From a checkpoint of a small mixture-of-experts model trained on Wikipedia: 1 pick a token.
Below are experts of layer 2 (counted from 0) of a mixture-of-experts language model. Rows are named router (the router's row for the expert), up (a neuron's input weights, with its number), down (a neuron's output weights, with its number) and show model dimensions 0-255. Each number is 128 + 24 x the weight over its row's rms, rounded and kept within 0 to 255. Numbers have three digits each.
Before each expert's rows: a language model's description of what the expert responds to; "mostly gets" lists some tokens that are sent to it at least half of the time. This comes from a sample of Wikipedia text that the model never trained on.

# expert 15
What it handles: The letter g as a word piece inside words and names, as in Bel-g-ian, mer-g-ing, immi-g-rated, promul-g-ation, e.g.
mostly gets: " G", " Pro", " Ch", "g", " D", " SWE"
router:115170171097147122126085106128128097092080133147116099137132129077162123136106128138121167125163101107105156151170123124117127130113165109130152154168113159126082079125121140096097144111097162116087134102084131129104140139145122117118094113102137074124096120132103165166154144104119122144153155145195120168098146091175134088133132123097103156124170123157123132154146122108114140099122074125120108112161161120118113146142117124098096134144148094146154158169099132176123119126119124140131163139076148106156105132134087122144131125131105138093156123121164113143153185098117122118139123157153128161126153145175110119140150136120141088112107136106135146086141118093131144140124121101124116114131100107108105167118154141103103142171123128143139084135106092156079131122136095
up0:142137139113131125111116092151108101166137130162112121143124109109097159136160098097153108143127149107114134076155112138094153096111087088123091152160173118087154090080125116113142136139107183127129097117182110142135166108143156154107171112138097137121177122134107114124180166101099159102121145107144104147113142146120097146169105123092161101127146102124129118172157146167140117109135101104151134150090102141143138103092135107108116147109124153106131145131161097116108128132151109120174072118128133142130164131100129144118106139094135140136123125079085121127096157118112117115145139122142122061074125064127150118109139117131102155133132121111134116137170151099112122143152133146138121104124134155090169126085123165108130148134146127148108069074134130153136102140139138
down0:105129069134118128126116083087132111123119149131125185131161143109149121157162133118109085101126177184146126113099116120169149127146130120143109162099107155143153124159146160163124128142151113108105140096175135079117082129128134151166125119131139107120137144147151114129127138146134136144161100088135150139114143085129129145161122135140162115103127102091098116130153147120101145187116151103172172090137175115148121152114080107114141156090111118145144112121072150105143100157135154127133145164148115140115110148113096137162112117143141096141132130141144109122124119175171159145156177126136152136148090134142141113108130124119110097144124181121153150159126132133117125110080069110132115129158162104087142172098089086142139110108085125102151138097101109141119148146105109
up1:122142196094147125145205134136138132129075161123121126121111111136113166110100140093115117129177119132120158118160134130130104125130146149145092126127129115125147130146158114140126126111131157104132162189120090117125102128132160139175108167138129166118089171092107113092105122113150150123147116140107164157147101054093119137140109079089121148135130142124143119150139119136152121137113170148171125081071183142134100098140102109181115118099086141141120110066099103128108127141132131131117153132113101131102134123154109133172115122116102126153153129090131125120147105114159122143094137125113169155156106110112113128160147101134139128147110100125128134154129065124158123167125114108145129102143149105121100145164153090139125155145098144146113148144142106139105126172167163
down1:107123158174162123142116136153115116152103100097155086173148150157147098160138091125114145071120134151119088138101091075149111143114136106119140136205133149127133148118108173132092105151146085137124156131162097113130114089140105147112100153121139105139142156146139100143128135127151081142101119123205122122182120101138098113178189110128122120138113079146097133150129122097176115140103125106114160116133158125157125156105167145120109102104156161144167140151133158148095085100091166116119094116130120154147171150107163148131096127147094125141132148156148108096102121137149145126123156114127121130101151143119113130121093118117104122111174073089102118159143121109135111123078114128114112115113104098105123129115150139089120141133155136119145132141140096134141120135137130
up2:115110109094132132152149115184144114131126138132154076136122096074143166101094113139114117110122165104117115097132147112163140147127085126130108119097085128118112087114080106106123137063137128142135158110154135106101127141141133094107136107158107115110129086146161154127140128125127143134183058127137132129108120120130179152070160146119112120088161144123119133157135152141111191141142145116114152163102099076120067128106121102127132134100138114128144132093144125122126153125124145112097126145194161100114131135122136133112147077163136151103123133119133117113144134105137127082134163152170119097139130122119067106140090112126091110133077098120136142116129175143103130127143121118109094133157119067140112098107107129100123149155080122099152124126108120110139133163133157
down2:136135124098103122142124141155115123147118132147111145143150126120131149164155124142108141159131118152159113115113097159132115119160165116160141103147088147168159134190091122107131146123140105185116178180103116128131067177094128141129169114128152133153145138109156127128134183108131141112119168128163147109124156136152112077162178141099066127091123130100197157114115112148146134162137153144132133145129143096138103118074121132121122087089088135144130160112132137130110119148137132092129131121118127143093120085094101125113118167161090132084103076130160122169137121097118122131122153104098106108104117097118136130142118121100107087141127114128082092156147110126135119128115108128117119130145103163135099078108120154143083107120123076114149124139122156129122156108168141
up3:174130096133113159143119068157087120132138083152134147106141119106124146086176095103080105127098120135139125148066121101143202139186113128130101156135101180138088134158155139102138148137127136135172171110129151088146132127120115114146169168147110130098146116113167115138125160151114121144144122100148119150115113163157143124140137124165105109097079104121142152122161089110096121120172090127127140129109167099126106115100105149153085100124095100143117113123159109103115129163164116139186194109130135180128119120123155114114131095110105148113084156141140128157136163185155158154141129131134152112134161153125091139092117164126123140132117097116128147143088126107142122115103134128121111144100112127116140144137129132124128133171146138092121130123142111139119127158131151
down3:128110131103145100125118110136115207133077110086120115158110144183146126106121145148162093113114141160132105108176094136161124132132156169126167113123122116116144150113136112149136116125135119120110085159102137127102135093156154157142110168134162107135088151099122120145122118101126123110127153140153060100111151129131107158131138130115147128143186177136122140101122138115099129121145147135147173153118121094114104109127125100082118124122130098165153131105127158120145086112162155080110129134127149113083115117108125143154124121119168130101191141134170113144171142140114122089115153095127163098112089124130096154146139144201133088119108123178133127113128107094162119128113151110124097107168165125137112118135110116098126144118156145109169163142127084114163086153148125
up4:099075144154130137161143128058087115129104097130120148143139125143113153154123119123103108139136131082119115128105100105066168077116097134151179133129144126092155139147140129151126118113126111116135142093128143125167147148109128183110125087099143165143136134120145148132095110129127125089130118143110163109144120103162149083103149130138091142116127114117132110154106106091119092099106124132113069066132170140141148117108116105143115120128172095126138138116146148100116059108126145121113120161144119206146164132128097086155132106129130113115132125082111158162113127156168122108119103158127129125134186141119098148121089107090110112121153128180146178112130123131150110090119120143121161120146122160114109142148148136113133136097115152139089125105127170157121088138117156
down4:108104126158083138144158192124146136108102152118138121148141100107154136123122111106143117105119138150137099116165149143131085110139119116115146064120146134102179172139162121123131150164096092140159163112133121081121138138102161145170141123118133108131171115151074158164159115139117114086141136143108138153135103181130127147098084118125137118146093138132152156153149097102163148080112098136132153146126106140124122126139166127084158120130177189111127156155068136119109124164134128151163131126120122112149135173071110141118134108142163141119122107119121094120139182149123096148132169169111129134147122104132154145118131141128144128117076097139167151152140124135108126101115115118119149155124099091170141092139141143155128122139093153151143197110130102129115148157129147
up5:128139104167141140129113122104162079129150126164130115120125145117109122127167138100132142118139114130114115135139173126109108148066141147138139131123143165121090126154101119135164139131130122120093145107144164128116129132094097129120078104132111105109162103116141127113117098125137114148135140115098082187137143117089148133123125124166103121151139125135101154177121135132151104149161160154153151083090138121120125146099126134121129139164139148108172092116148134142126127135118144168125104142154143147099083135091118133137112117135099121128106182125134126165192136113096092183106080112159137127085121131106126168117130085081132121112108155092090165127153112107098167145105134140121063112138151196113126170128092141122094139085177147117133155127139163092094093116131098
down5:133144084143126118123084120171136160104112113147166141165118175130078113101167112158135130156154143094133120162195123134114154130143110142128115162118131097105112063105086134113142124106138114104190141128128152164090208137127166125122142142155120131157163135152114184146153160106146124124096105150126155073086127083109128126121157086154167126067126156152150139099118151103138168161157138133131106141103125170087142119119131096118123167151129131088157124164158134110102146141120084102128118117093114141149128122118112147126138139130144119142142125153135119136097139127114138115119176121089118086154124103104105124141173136152147113137119114159113135127144110155127115143172143115124133123134142081138092094138154120091170118114139133151120146122141147119157143108136110
up6:102121111144122112112090140127115113110134130128098150128083146140137105093068128118110141116117133157159136138146153144140184114120128137172128101181113127151141172152199169128090116083126144156162059129164141117130102120096149128136152132064140156108054129127107115131125152112098115146139126130129124110121124107121147129105160144149136082137055129140087139133150145135167110112124118110112129133121111118134114092113105137086128118190146121151092122132160119149091143136130127155120114124099170153106144118132144133137095121146125106163145145061086124090150108121065154136103120147126128100087156105164135139132150092136143110132092130049155135112100129118115150116113154125159109134143111172104138132143117144124134111127144115123123146141102131127150135109148138
down6:173088142141126126098133180152130111095122134144142130129137108136143141090166150112120089130142136116129152127131162116109135096116131119124147062115140146109127094133111117133140155132091105112106104104117116158154118153126115169128153151151141119141121056121151135115133096108129121121170177144141140125107089130106166127105086091107129127137140133139148144161158123122163098158113177118145126081119122122163111120168136155100114115120123141124157142115121172103151150138132165102106130121125156135124141113150141103122124167134077147103173162111162130128117160157126143120148095142148080078158125080136142103115182144150125126106145130150142112111136069156118178085152141148155132139180141152128137133151130101149109099158113149139079110186149139126206125108137151
up7:112116124124100116115166114144134125132148154133141139134100099150121117155132116162162105126089151179099106125131113138113074153085169142189158139147143143191131135178136138138117135099073140125111121097140131135163181101128119105135149062126136102147085126136142120083161160119131121167125143137125119175114131099123073130128119149139183151146175145119140119103115115147082098147104118163118132102122181108148133137113104133110099137115085102169093112114101109150136153122098116097126112143135146128109142163090165160139109143134156106106155071110118109127121141156138108128126114142141158144141119107145157122173148137121141166148087159143101151109123126141138105137113108113138115114116136130142101169176166158169115121143092168143115109130087111137103113143124164
down7:127159130173129121085124115173079126111115174146120092169140128126112117113102155150104137164138126102105145167146125058095168127124121121123128119133183105125107149063146155148093094109129109136125131137098150097098145143180163156117129127113121140085148084162155119139098139138116120133132098105147155121165106093136121150152128118146123082108119137126135130110165109131164094127121152129118092100092142122133136117147109147131140142148151182093147081140087132093140122119157130119118113113129137157144083137145160152118142117127115132131104160147119075140153051123208110157154100105135107132129095087099114134143108132146113112133146127145095126115133156126124127145100133114125115120069083101122091103132154137106118125162098163109128117115131168108112112109121126

# expert 0
What it handles: Opening word pieces of given names and surnames in lists and tables, such as Jenn(ifer), Kat(hy), Ken, Rick.
mostly gets: " Na", " Cha", " W", " Ke", " Ni", " Jenn"
router:104157107112125095124096137102162105097095151165100140144135127119181158160103102145078139169132127150110157131168104132144098117088151160136139138156110140105092119139135151091100145142106128123091122097112134171101127136147141118136139120139158084104139122111099143159145092077171123134166153123145109135122151116139129069139112142129104113161150163115133157148155143120117114096138082118079116128144125122129118114148163143108091106154114095169112114128121156197127115167144132118164138121120164092136119140136086149145095122132125127074115141140152123107109143116125097109139117146151139128117144122171094112118161098092157087163111114103104168106142108131181145139143138121082104099128109142096100136140163102122152085140139132131162090174111107141098154115090111
up0:121164117142116155140169134128099132147132161153110115132107121125160094139111132111103097137122102098139170135135110173152093084095144106147157101121116086120129145115127123157141105120156140100135086072153131141142119133089115145101102124141146099148088128135174099125118125091132159096132071135101130156136140128144146160126137123094151169161110152143105156157120120092133110088130125146113119096142120159128129118121118120106161132131125096143110102126151133126085083129129169082142121146085140106153106139194081119101165117151126151160102105105141118079091132102132147125126099133134133157121118167161166127122121111093136099108150157116178139128126107168131135127105164149189130155154130089170143156154148116158155115177118112133145156071128147131155093170132118
down0:145161146150156138149108121141155154135115132137146138136113112140133115144097126127095191133176135127123124125149126126141073093122093166149163120132139153137130144106112086113138130130110104095118081137084088126136132130160158085090114103108142128107103156144136144133133125114126063133132144139095132127127131117104130128143141163144150138140141194136156127140160092118115143168112115140154183109151145157102132094147116151084128110133116148153094122100115156161151092175110142129057118086116128141123099147144072119156127096154123078109130116068135148176131109119172124084157084123135100158085129117128131120166099147147154119125138132160162102120138121102143164136119134133132110106120104123130171084104110163133112152101133141134148102175133109135154095095161114
up1:112083158132123161091089130090147118099078124129099156099146133109170146139105142184127151144121123136150092108100108103147150117123131158163139085098128139134121071162161145142132101169128122129136131075133134175150119120136105125146125117167129110152115104150118134107161137128102098118086128141148109143111124142124159124089084134119132151149124101147143099171175145140135138156152138090123113156098125108127139120096106126143095146127085125163128118140125162132096102190137141136085141110129114124110151124098091097166142123154126130116110152170127127129092107103100130133054162159141158137065144134167152130123131110095172153143118083117126128079163101160151141137127142118113118128140149127137156159117105091147118126102117120164101098099107127107131174136167139
down1:097152159110145138164153134114125085131169123126123159138145117138108109109129140131119138168121137135116100108131136115146078130117094120110140115107119158103127168173106133172126124138113119086086107085145167145133151088111134151119113130170114135120174148162119144087161112140138146135122147101174127107153108161150154151173153145149105100122119144137089115111136136142092115147093151129178161083149119137141119130099129143164117169134114126110094143128135131100149080133126129093090122146130126081135122123117128123124088157107074146148137192105109159141165150110108099154144111118165170165164094150117113138125124192133120141119086157164109123156134151131134119144095101120121111124124112115097135072156120179129129117130136106074167166112133169097139119161131101
up2:164160152145123079131141145151125137104126146132115141083138116146154136148105120138151092121162140136130112130151133145131128133117119117111116114130138075121118086121103117158128131126169089129159151121170129140211155115125133106121169160118120097132125083113122118129124164100136114207135165124142097112122114092124077082087154104153111154153118170095103128169130104129128116159102164152105089124119101122140118115125094129130174153140131112125147104111128143128148130151103124125150119066118156121151152174141109145133177147156136123083140095129132129110126102143118138134124127150117124118130162155160157118120079092122183130113122188076152153106135149139124165112135114152190169133120106116130126116085187130181104131107135127123132112115137094150132145112126125
down2:115133154161132137194152129130108101064145101128131150130157139101109143165107151166184122128123115135163117131146152126150133132157117110077136138144166114158140141090129171144155105144109100133106179105143107151107146140121125139178123170099098113122154131136176085126129107147160118125108101106135139118121122090174144169114116094123159150128114146153152130112156150153139133126125100126126136119135132153137144081098097116167110121106121114162114138151089126129112111121144165106104144161135163108126100152126129071117142143113105124120124115111180154139148155106106161110146111165119157113139121091162106149134094169122151075129107137120132130116117071083094112104093176113182151152160115136139092098108107138142108145111106171137118108142142118135166122125130181
up3:113142124149090127092152090147130121129130123169141097121133148143123092151108127095133157126128115126119111141138169097129110134110130120151115140136144124160177147153104133161156086118173126151138131114160143145139116137107151128128098108186137121118150144114104121141130176134154120129175114123127153131111109128132089117119128141098126125141169160060141116158084100124153114145106119131121152100107131129105116086077142113112109184133124108106140130100106104207130181098152144095152158192113070162093135144161144130160134079129161126107095125127127091098138118140156121120070110141122120145101113110050156142160113139130148147144119106137119135117126146126150127138133144104111114100129120099136094128153200143137134121155134119108181162082130141142131100124125135
down3:145147162121091120131167114129118142111149151108126127109136122150111119138133140124138154118164139140143109162100112140135116140138106136122121137097079105128086107126132119108108122114098130107109184084080137121096109119144122080122137106085098158158104132183132133131090154092129099125102187122109138123110185131117125137097147090148135143154132149091143114115151100133150137094132087099121150139113097115147162138096106113107091160096124133118119138112123147145118082164124142088154070097163163143123151116168129148134138103113163128135160124147111122119131088112123143103101142130123113107089115150157114095099147085127148129132186126140140096150141077141130128108095134112143147099102140158138160090148122134155121136102142204210100129138144147175086120128115125
up4:139119111119166126172124118136131144158125142148107108128126144145127156120136161066135080155105099151099141164120145129155130136160120105123152118140132130112115124124162178160126141149058133122087127138148157144113124076146118106153170150103161172160115074151128119164150139137147091126129124133096138131161140133110129187153113129162116080144156163140131160080114132122147097149121168107130115147122107122117129122134120120123109100161095078130167131115137126139098102145162103119115169152113169128146148131155101118123117115083120086131129107132107143147089150126116111157094136108114148111069180110120138101164150132137135083154153105108099142120132161115141090075116106165132176147120142077122120129117131106141107105157135075118103158082108105141135117139117112
down4:148111140113136129129113145127105116131138151149137114086146101129110122114133117113115130119143101136137127100123114120145092078126131157125137122110132166155114156113141166160159157097183110123135090114138129094145149088094162115143106113122129154078115106124120132105128110161113163131103147084123095099133139146110100155108126097130098136136061136170146121138150152150132133105148189105100106130128100133096115139175115136130133137124147146144099144144131166107126108131143118160085142168109114161115134100125177136101112080126129165121131133162110092144130141150136135132122127086104089117154127087150139176106129117096120157139159122177164108161114150139094156140106106104157125129185092153160118107143117122170165039143097139130143168153107153099191116141139113
up5:147126149136113133106077178152132127139156180134081140123167145124097136094098098085102154128114128138134137116114104165141165127086141160132156098146089145128145162126184130094147152145155162124111150135128108111132097155163157108125127143094176135113112104113127131153115157123132140119121108148134128119125092109136132127124129119128117089158121149151139123146089081106139144137181180130141136088113142117128105117113122135169155123111127116147107061131101164106117097171111178091152135177124167107145133130134145088156148156129150113123160157093105129136144126092127096136157136129141151128140130131143138111147112141081161108163145090119139138122148111085158164168127133120103183121128087186115129116128124130127116131139146129129091111160166071132189148124115139
down5:132157103149152126118139120124126101114118137164136130091101129147118148138128142134140137086131120171140140140094137130119120094089102125165126095129099158167176130139086117129133090118133136121102148120145104121136161156135134180133127099128124153102146076175133136186085128138114120103114115146166138100165117188132115150114112133123127160114129137172143145123154163125138095099059148142128148136130120116166161104074113142160111121096119155135142135165164126106118142133131099122111115110123124120147155108111153165154163087077145169111126100097147121111113109110137133134128097145159175127127165162123099127112141065123137158155104120151115144106122122108116147138132119137102136109107137094120141117107141139167119123054131081126179156116172156100141126181169169
up6:170113110112135095100112134115152101133150149167139079163105120144102074165155086115131153155164131111130135126144116152128094107155139128123137119102141112127138140141115147123177171167138169101144184140075140109118130188160131115139098157095122135152129123093132082133123060086131125129132107095190119148104133110127167076139147094127132149156093129123133147155148142118133107109166124150124124157092115078102089142102105072147093155113174117110121094116152137136154128176135130118107126108139125134125160121096151082125119147123110139098132111139072161102140114112115133161119127146132124122179129133117169123119151113122128096116130135160139128135143091136109147114150079123112136124135151133142125139136091139157124111097186104092100127120135108117156170142121128
down6:082068168120156124106089130163145156107129124131138143090158121102138130075136166128136129136054106127104137122161127086125151107150072160102089112129110128130195130114099163145125121136100120143099181149107117181119092137113116160128144109129112136119103121146129126096124125124103110108142132126147112121121143102124161117123139129102138155138125153152101132154123130125130098071132128089126155111143114134126110120115136098107089129092125133139153146147126102113112092175181130095087131120095081145103126149111157099102113093116112138137152150120157132118121143195119085177158108114144123134140101151115077104110139141125142115123111132133132117121151142103130111148113136159133116129172138123069117160119108085151165158126195138164146108115102134100120170141133136
up7:107102085109138102148083138089165131087088127138130124131163132112126089151142163112114126106149120148119104130137137155111084125116189151087088131178177152120067115119136138144126133142111104122134104124102142174123111133100154119149098103135144091124131108151148137168150106127134125124168139104122139141088173112146104087135131183131128131127150124123168141127123122143114128078152135137112120134128114165106115130146130112156152122141120115192125143154134152182178157140131154095156150131140178133162101143121102109135116124156137130133141148113142107117072147080171111090137119133127133141103124088142122098098165112095132156171138139110156120121159123120134123181150134095124103093125156139105141167131111146128124189101132132145158118166075120129089127089132110
down7:124124140057135133122140149142130132177125101119138108138120094148133137159140106144102134132147151128148108136134154111111084150112151138123083155152114094140118127127097143106128093107076103139117156170180167113127110110133139103133150138157153111176133145144143116125126099116083102094162103100153180115155079174130099095100141128104151140104142144124134140094137099109127126098129098137118148122102145101127176125108131132097118077139114107141168090088136061158145092128104102119118150139126081140142131161125110105117154110131173082145119125109108086166163164090123113133110164115120130158142112123113154138136088117112116098133151100129125189093164153156118124101105132133124096150127127086172113099095111155130112132146127107107164093127164131123141093108129126

# expert 6
What it handles: Single digits 5–9 inside longer numbers in tables, dates, scores, coordinates and codes, such as 1890s, L 65–88, VT-7.
mostly gets: "8", "6", "7", "5"
router:077119150093146118151128109118174102126103127178145108138114143114147171138108120155136119162131098144163096126152155096159131097113140150155166142134108126096106127129149124118151147117111148105120111101087135141112090166146141140132125099106158097119107137103105169131171140117166146107148137157126070151150113081105132095126116136139125127130109116147126145153126136131138101105131070099113095141186141160120108142098116134129150128184142103138172117110138137131106105140130124107192164153141180087170124151107109082131136114159095132120162153142111152161121140120137122106093149108145127148099124111123076110126144095133145131158116147108145141133153119151136103147166113103102095139152129083132137166105111130170097108129123146170118091200118100128097115129083097
up0:129118151113104130108138099118116157132105152118097110142145185111097084110187141149116178113139082123119134139109089129093129091193133119134158114093131104127112147108132123141119127118124165142140131130145135129157142130119174136122101137153131105138140154103135144150107108107140142114179149140116139166120158121146127148137181128139130106177160163114126122124138127153106097146121093118174084129088165098109130103090139143109117133127112146117107093065070135132133123104104135139111121125115152155113163111086109127172144128111137106152114112186132132111118113138127130129144143146107114114120154136120144084129107174126121141165131141106171109093100175116149168197177133112116116113139128113101087076154142145168129167120137153155130109115126171151180140124086132
down0:131144167137116115130135099125112121154157170176097156144117157146130142133091076128130089159122142126146107122189113140115094133093120119136131139105116152116134139134108146140169144121124126109113151079127148149151107121126126153125122100107099101136086141153067108124153110149097131101118132153139131158143141144123140167163135112091135125105074117104131101095144097163105118088133136157104122159140110123151124117119107134129136106130144141169130135111151121082162143134158107174141164132134170177152121112146151138137093112102080126143147137124123113133157104149114122150132131164126146134070128109107118141082195092152112138133131143128123147133181150127130090080147117156137190122075124110139166155155143120156110137126174153118147088167134120132117182119180162
up1:128128172152151155106153144077108126154077122161123113131151117144171124096146103175134110139155129095117129117116125148123131135105125148146091160140113153091114088140132167118144152125109085108128119152131105133109124125105094076183126163131130128130112143124109140185121116128112128163160123123139146131126120137156111070150159163174112134099113114137127144073114109077145158109144082169154114152154107112145134134098079126109085113152137077131105116120100127172112111112119107171180128117119114152117102104139155144142087167155130072117126134133113095150124123108125134189106119125105124120162137125109132135129107063140184140130119164098152106112118109111112151159097140155137122154135114103100139106138148145134119105099150157110142161118119085162115115097129152
down1:146159106091101128153107126171145150153159127126106171161124125108130145147143070132115111140132100134103148154189131116143142141128112102135096137169148118149143085150126078088125120090140078129137104108167106085117195159191121136124104090127150160140114144141124094109105137144128080135174137163086115106126134101113128154155119100109144136132115159137126078167120097125143151143078116126141148135091133165133096100121131148122125137125116149122109120142129097129104151078174115093138175133114120149104153139136137123132163135178103171130121127079161140126161183142142132121125112140161114119092094127125113097117121107087133115113146174118064092128116128149120103133140113138132138130146089144142113116145106140148124086103128147130117154131134160133087113120121150
up2:117082079145104140163114131068118144110142134107149165096146133091110113128099135196135184128137119122121130149107148135104080157126152159121117097132101134121125148133118150099102110129134120107128103133101128108100126132126137110100175113120127128124121090115114115149134138146140162135130161157108142122117115133149092060081128141116165168154109114152111109136127129096122115133145141106113142128153145124114129129129136124113137079127204123143148119080094134111125115103134141102098111160130113105104100116138135116115109126087090101148150122137173119140146113113119092104168134114153148096194151125135061081157143157160162106140126145125158131138128143165149130146146142126099095128095157120121160169118133124146127066134127123152152112088116101119110071084095089
down2:133138143135146140121106099073134114123078130100116133148107121118151132106156141162140105148112138139148132119112149117114137061085116132117148106151137105141131083127126103150136160125136134151134124167135145141145156096157142139133117111120114140147102131130166119069128131156175125123099114179094096119167088085126154193110097146148108126168132103163126202072125140146113154159127126135091090070132138112138117118138114104121179082099109139130146120131112092123163134133122137120118107204118148103134095111105146131134132156111175121120153106103110155125121120127125121127163122135142183108152189138157157149107184135118135077117126174160107149118145113138139120099146142126151125144116140100148123130099133144112148079165150137089119122129112115124100122143127151
up3:136111164095159148060136128130129139135150088142167114092119104103119157178122144138144127118136124161105147104201135116117155133159153098135141132164107153135146122125152121148105130150164136109154103085156090105099136135108150117177129138135101088092124167099102113109139138145131129129140165101186115090128126172115128132092139131111141111096114118105098159108135159152128125134105104147141113108173117122134116154111148119100105130154114078165107159129143101153127119120126104122121130152110118124165102157113159119143118088115140147161154156168098141127107117097101128137112106133134146084131171121150161142101088136154096145135097110129151098128134170146140150154093113112085082093169117136115136100119086132132140156070126114094106173127096101098142174153143124
down3:143145082114125144164142087102067156123086164095155141108108110142119100131145076168098116107178150124122154169157154120126135148119113107145144079140184152134135125143103089091111164168143121141129132111115121117100139114108140158130143129119137133121122094136117153136117116146136123121138114068088090146151146095138130144140154143127130154096120170119144099146086123158104126149137095204116125118173116130102097107145117109091114119152126164124136159164152133127133142110137141127145148132118126067106134152124144128105148147147191109141166131140162149117131112177136156111096131129108123123166154131123148154117180148146081133145132093123148145114164148151162110149139114132164147123114155187136146135147146126148171128135140068163173133107121132109135121125139096
up4:098203131066168093085121136163093135160083117124143146162128110151144128150124156164119106167135173115110153146140117118087125095128106094132109113135116086135142127176120126139128113156075120110073127122148065133133140131160120123067076105108116152144143137140153151131134114126090135105133131086121140145090127114144165108131123094128134124130168159140152145164140109139142129133166124103137093136143122165131115122123125103123137114125131147121153117101107120118091134083155076139099122153177108094098122152159123103122170146125158133154111120129132143103116130144122134169117141120176123092122099122146124119157170120097110133144117167110083152115125130186143076135116153127134132110138112143109098129116091183143102139132101136135098150091141114131136166145109105
down4:105088147135120141114134138120120150127138128109189094151103165158137140106129141104091126091108111138148167137136143144143137174130162176136134084130140172145119094157163103155089092110103120163148114123145165108095137140136125119149169154109142159118097126141120130163122106137101122136156124133114109162164098143088109149068126108158110097117138115115123131079129067117130165120060165108129132146125140137110117141119157136163117126134126102194123143113119119111140117147110169121143135148173160174133091138119113166133165119125108126109092157138124101146123109082134103141096114152133131120124109113088143150150155143180114106145137083129118093111118097112135139144152111139084119115127154149105121084104117122165157112135161132124130156101172172139118114180165145
up5:048145099120096141126094071169148096088131146117108106144129122094162148096150105129124107127123157119119142105153127098112129113131122117182139146152148102156097144110101110103134127159078162113153118149109097138178113113105083125097132119113147099127142137105133106135096108125113095150139148110135140077088120111152162083160114089108111082106174098112126124110165122130114156111146148147100150125111114124136108116141129141167124129174119133169127115130157109135091131121138158080113174148109154166141091116150105118126084142105098077149121143189137123146147120156172138128116115135089129137135144133127134147164161083127137124104167144147155156197126105142112117118149125136149144121132130100141112156107141118138141142112115139152145162079134126183120129136125152
down5:109147140137131121138099154179136204125163161152133133122124130171133126153100119113165092111126153146137095170097145143097140122114134148100150130128115149142114101153163142140119111087136140146136137143124103108111125091066114118165164142090157137095166177152138132120139148152108148124125126128065077132118132151097146095149113191138144114102110154137123142125158152080122142097148111123132165147130102129145131142173150141122133141117152130138157104160116165116134135129148118170113126120146086109149131158133104112091119095152158135081147130076142120131141153104111163139112099151121108118089113105124109099084102133154095074160124061151095137134094145119134125124126138095124121114127123097117175126137109158189146107162126100129100112114114141119158143165150138
up6:148099132150183160119149121088115122133135179136077112111120144104150117119119165148113118114140135093103101129163135089122142104177164091104129136112139116118130114140127192155130110140126125164123128152192115150119147090154155128151113125123127149183142159128089157159110108143132118117111106120127103139148104144103136135151106158150079101141121104141119108116126122130103106137114087135146132130123187104143135099130137101106138103093138146140147102118136122123138130124106119176111126101142148120125136155087099104107119150131097118113147153166134165146093124143112127097193114155109118087112128147176131075093133162129164156110101187069126139087127122141111140136113132113139153139133138144126151085130113091134054112071154096143139163099123144104107113139147142
down6:129131117073145093086082104141092131121133125097082113088160162128132122150105129156158158140129164129100131130152169149165101099152125125142182124123105099133146130141093147144157139160136117109142087101131128088169165111142156136113124158122124114104101122136096124094108102132098125076141161102109125135168133137160102154174125107114152124145118172129109155122128105139145128167116150129101160136103115146124104098141116162178110168129145148128132099132120147079129112160141123155185133132111162137122138129119092096134117140121155152147144115076118129148138143116126154181150126137131146154134112156144104156103140115124106138165146197143146120182083126124143124130136120117111130150128141134102164099123134145119206179089151131088150091163122104139125151132143112
up7:134116125084122093142108155109141117119105112108157134196092157099134151159152134166123117103136091141102103137192096134097172114108140139141135130118146130119097123146112119122096121137124125120170144154116103123090113127179145144094170150132129123089115142156141145100165145156185129134123099138124111137146137128127152135131139128138123115090140138151123116162092113146156162145176067115107085116165156151141125155129132113122098137111097142137194131118103119175144144161145115150150097122097148121172188101112126132156087113123107125128108112134151120164133166114113122131129094136105099163103116129166137116127114149057109135144099114094132165101149146152142190142135119111118140129112110156128149127130176118173128135152110160180139134133089100119108139127144160
down7:127138126149139118115085122109097152152138152096146130131150115125106115160103120137150113090194128133141148097092136147158109174136108091171177172152149129161091128173133109122108130132106158154092139120133112178129156112137120111121108142132154137089137102131140132150124130115103121136106039101093124090112101114156118147101126115168133111139125140147142144131164084084122134134142153167128103105166161098140136090159130094158108121117115087126131122124168121145121144127147122121092135086126133147132123097145126121143141097160182142132122100137111150137176139122153094178138135153118078143147134085146109135126111149140153112131156123076099119156127146103130142149120156140136141145129120096163100109072136107186153120081131113165122161159091123129113090116141140